Weights of a small mixture-of-experts language model, trained from scratch on English Wikipedia.
Size: 13 layers, 89.8M parameters.
Experts: 32 experts in each of 13 layers, 224 bilinear neurons an expert.
Training: a variant of Adam for the experts, 1906M tokens, 7271 steps.
Below are experts of layer 7 (counted from 0) of a mixture-of-experts language model. Rows are named gate (a neuron's input weights, with its number), up (a neuron's input weights, with its number) and show model dimensions 128-191. Each number is 500 + 25 x the weight over its row's rms, rounded and kept within 0 to 999. Numbers have three digits each.
Before each expert's rows: a language model's description of what the expert responds to. This comes from a sample of Wikipedia text that the model never trained on.

# expert 24
It responds to: Prepositions after nouns/verbs
gate3:485480467525509525518522491532527508495515452479511519540457501523501525474484505506468456515502492497548487524498496503497545511469483480477502451495455504482509500520518495502498530527511495
up3:506466488516525488485486467518483488482471496585500529492476521488508535537526500475513514494502490499514519529502480494486532521521486520510501512513474479498489538428502528536449476538487541

# expert 18
It responds to: Given names
gate3:488491506523510501494521486478504480529534522511498507477517506490472500506493508487506522541444484474493494479519514491545521522517522477525523480498442470467488492501492448521474511456539514
up3:548489490491555497484501487501500524461494472478494534520543540507490520499490480506482513455506517509528529463479513514477493529465469480540481499470518531549504495464503498523511484541470498

# expert 15
It responds to: Place-name endings
gate8:494525504551530506520489547558476529467528504522506501495453517526532437502497544489477513524507493506489518513498471505493495494475484484440487494487493464500474473477501499471461488521523533
up8:475498518506451488508469527464555455481510526533506493497501522505484513492489515518505492486434508491527499496509517506487456505486484475500492493491480484509507529493486517490500541506530476

# expert 12
It responds to: Title-initial words
gate3:482504495500520524513493481509446453515524471556500466527515553510490542467499512524477504488486501496532497518526527505450510491509510486497496485514504483535522485533535526532476464511515495
up3:526464517475505503478469472518503515516498518463544495560516502535483446485516483509549505515509490503489541462488512527529488515471473500524511525482483532471478475491527491499495460498543530

# expert 3
It responds to: Table cell separators
gate0:453523499497526498561511479489520447536467491504519507485452435502453490511513525525553492507532488507503528522521499495457503495486494481483467509502497509531534491521482512512506483532507477
up0:541602467519496542520488470447520483536503503488527502501490484519449510466490479537524525550495461478502532527484524470463512476540478458512506530495502525510485517538488468497483504477503480

# expert 2
It responds to: Word-initial fragments
gate3:530487441493514491489530497510524488518510526515535542491467499517502461471500464490510537572475511489503488498525510517519477513460518505523453562475481467550495493504500469498535530487514504
up3:514505537469497508475555523527494462536475522531503520513526471483525407524534505480485509503514505490528523493496511526496475501526509456511520529503481487514567504468451526554496522513456486

# expert 17
It responds to: Sentence boundaries
gate5:486456482505500501481504526504498459492527509544525484464487524469516515525497480505475483514529495530500515506491476535502515500491524490540525479503537512472478471522434524515525496519505498
up5:542563477478475514495485478520505509497505498537520497476462514500485520515539464510488483547534503560547507488489516511495525498555487477539475510453519449507489506531472527474494458463512509

# expert 5
It responds to: Reporting and event verbs
gate0:533521527532492501526499490477492495511529511471513489444504539501541458503466477487480516536484502495483475478533480476457488496503496467439518455519525493468461499489511512515454539548467550
up0:520549487473464489462554524519522503505468495522523481529517465485475472514499478511522484493520538487506525499435484534524494513466477535532452529481489515445474518542505500481528513517545496

# expert 0
It responds to: Sports team names
gate3:514533484495502512486493535521494491492515463531537513538509514511519480474479500467478509486476512502457534518532515544490526500540518476519520493540543496526468500500478480486503425487522497
up3:490517499529514519522492512518512440486491502519477499487456515493469538514510470489518490528468511538487493468484496499508500536502450511522481465469487491472459509498484476501499526562530504

# expert 21
It responds to: Numbers in data tables
gate3:500514542460472468462497470529524531489505484489485473494484487517492481517471524439513496506518476520492513476462510502508496480499508500511476464487532510484494531481479513475480508494509544
up3:503496486479532549477508523557489502446547471521527482507474509474470446472500460501485514509508490500462475527482481510496517502550507520502502491531492500509491509486506525524503524560489517

# expert 6
It responds to: Scores and unit words
gate0:501505523487484494481491466461473517450482480476523507496484541504489517474520514466524502530504476503483476516491552550500491505519514507457504506485492492508490521507488481469466485498506470
up0:492489528493535515500464465437513501515481531484515464491554492494456482483483495486519455518533453539430504509452524498492527500529468518523492538558495496534489502495496519509484510513510497

# expert 27
It responds to: Mid-word fragments
gate5:492524495482507485478503514567449479472462507539527513508489519505525511503520497519450484463507504450510508526513494523480492485518489530510486472456491514488460484492488525501474502464508537
up5:534508498490479543499417548490526478500487506546505508519480525540492484494504488441488507495509465559459503504531486506506511477540528494544537506520497509550502531484536505526451506527488503

# expert 4
It responds to: Possessives, pronouns, articles
gate5:500496453482509502541482461501498508525517529481536478499518489499519508482500517509484486528501516539519491519505499472489481506544496507546502518488541469504484523481509510495459518453500496
up5:537486518467482456511473512512481539511545488505534507530499507495546500455481505498498490507538506486526518491462474494531515483476508470499469517523510470461488488514512469506512458543492498

# expert 7
It responds to: Plural and noun endings
gate5:520518545486434534506512492446539539518510472447485462501491506521505498526520523509466507498537479528475510508503474543487471511522506496481471527494465488537498482515466539556503529477554514
up5:532494504505510457554567475563519500511502492531496506546555528504476511537486472493511498493489489496501495541456507509515483525510519492513497510538494497516534496500473527525513513482521528

# expert 14
It responds to: Definitional opening links
gate0:493504502525492526507498543504507483517497522521474519464558527553509523475522494552493502529544507480506524528486502506530432487514532473495488534532503531487520522504505544516537558487506525
up0:472490525498470504575467551487539508523530493516474468475531506487479507471464475490539543519543508507515499537508499495520531519501537478516462472498475473476490489508492444523507522517495484

# expert 16
It responds to: Word fragments and cells
gate0:517491525490467459540525491500491495469502448525510525554510539473443505543537492479512505495550525494505503480476550575532515477476545506526483491531503497519481506516481551500512489488479477
up0:490528498475519507516553498529470495533502496495511448524530499537472478484469478517465498509500486517527469497498476506474496479486476451481469499513509530486485478474535517480503479507496472

# expert 9
It responds to: Articles and ordinals
gate0:520518488536496484495510579434484490491511490492487486498495498489462493486521551500487506505450514494550455465488521488553531527475481503519489475526504496448470501507505466479469474493464533
up0:493531497469482499488488454507508545517476543493504503496517522490492503504477447527513502504541502500538505545505495510484477447502526486546493517504527542490482489519476571463481539507443482

# expert 10
It responds to: Verbs after subjects
gate0:519479531513491530490495544519510528514497506464534518543524504498487538528472501497547502472554528482489505497464479467501469513516500473525476485516493543530545513476483562562537547498445491
up0:491479453506504510502486519454461508462535511530542541493486487506491482455443550472534496513489528530529521518511475506510493540497498470499538490516519490502503492495521482509500474541487566

# expert 23
It responds to: List connectors
gate0:452454494490523514533501512491488487550518489481502513504486487487480540509502512519514512513547534478484488503509476490511525497495519466517479504542490481488505494530490479535481508515533517
up0:500521468529448416517445515484508513486512474543525490490481492478503500486468536484505530473467526511492462464503508490517512528524533499487521454511482466482517491492517517481514473491512516

# expert 28
It responds to: Institutions, titles, months
gate3:518452514486515520505508469514504513468442522502484565470470528509513502465544479551474529483513476483523512467523505491450493531507498507499523491484519475481519505549524500507471483466503484
up3:486498482484469510495512515518513488532545492503502451500487510503486464528537534520487467503473483519471472475533528484533513466522483503521505512495483501519505486485509532474462518512486547

# expert 25
It responds to: Years and name endings
gate8:503506538499532508494509492514497524506469492467460539465515499472516542526514527534469522500519519481471523525525469502481482522533542482499497484493502458516473504531497469515509533482500493
up8:497525515524517498510457505523504496512481515516467509494549487476522548490499500518464499473510536477476487534510517486504480509519490494507506489479529456517496526545534495521524567481496510

# expert 31
It responds to: Codes, digits, symbols
gate3:506497461481494514481504532496510521486534496476539490523495474485530513482512503472517571517458520486531513472484513512481486513510500484508469520505480509531496494479495488476444473475427505
up3:554498518513476492494520502467542507459481506507502478524563510489504505518498480499557487557483517528531481494510518479494494501525522501512472494490472498514502545506489462518475522471509528

# expert 30
It responds to: Line-start markers
gate0:495496485547465511532491462506487470507507529464506457482521502556491500478464483494498522487504485436516455544519479488509557517528490487503490463495517515475523513481477472433504458528540504
up0:476532508499466528520454501512505480484522497503496504494530524547501559466511496548521519481513508468531518523470475474484578539502500484530502513522550494510477485488506545458501509502528494

# expert 1
It responds to: Line breaks before sections
gate0:445501504520471502487485510501552512511515521501506484490524523516483531521535500524501531472479553510543499529451498477499526509490517488494496526495484519492520458477465407517517538537516450
up0:537529514498536505493542532495459495514489499496499507513518523480507498514505498481525522562575480496515454518528466563491548468528528493516506499462505543482517526535466481434527515481505507

# expert 13
It responds to: Infobox and table markup
gate3:553488545499476537521492508511512470532502512545471496499537513501526518482510549470487504497482491492522511504489459502509480457479520469488462482451505502529536486496539507554526487517504477
up3:493482515471486456481419471466482474475514496505475473528506533472501493472488529510503492483509510482517496464530526508483531517489497512487545483487503502505491499508528458500491524448472491

# expert 11
It responds to: Location and description
gate0:472543511496506513493534489536540487459509527497504508503516462504487456526535516559501481503474516510524496494482517502480526473495486501546543474493495492518518483527483454503462508474537482
up0:515512459476496490531465491464503458511477450474520514549487482480498527525525513504517471487477529499510512479492496486482469545483475495494435482488477477551427550514496520525444437510537511

# expert 19
It responds to: Table cell separators
gate0:515492496517498502489514514500491488520506471492525526527516521519507494503487497481495492521489485514494472486536437537487472459535493515508525530502481539491482488544518482493504503478491516
up0:519538482487527521507487467477506523460465477534496516527482496475496522532502474539487480492505502504529509478513551498503546520516453453510543509467494531522518477464481469507504450475523508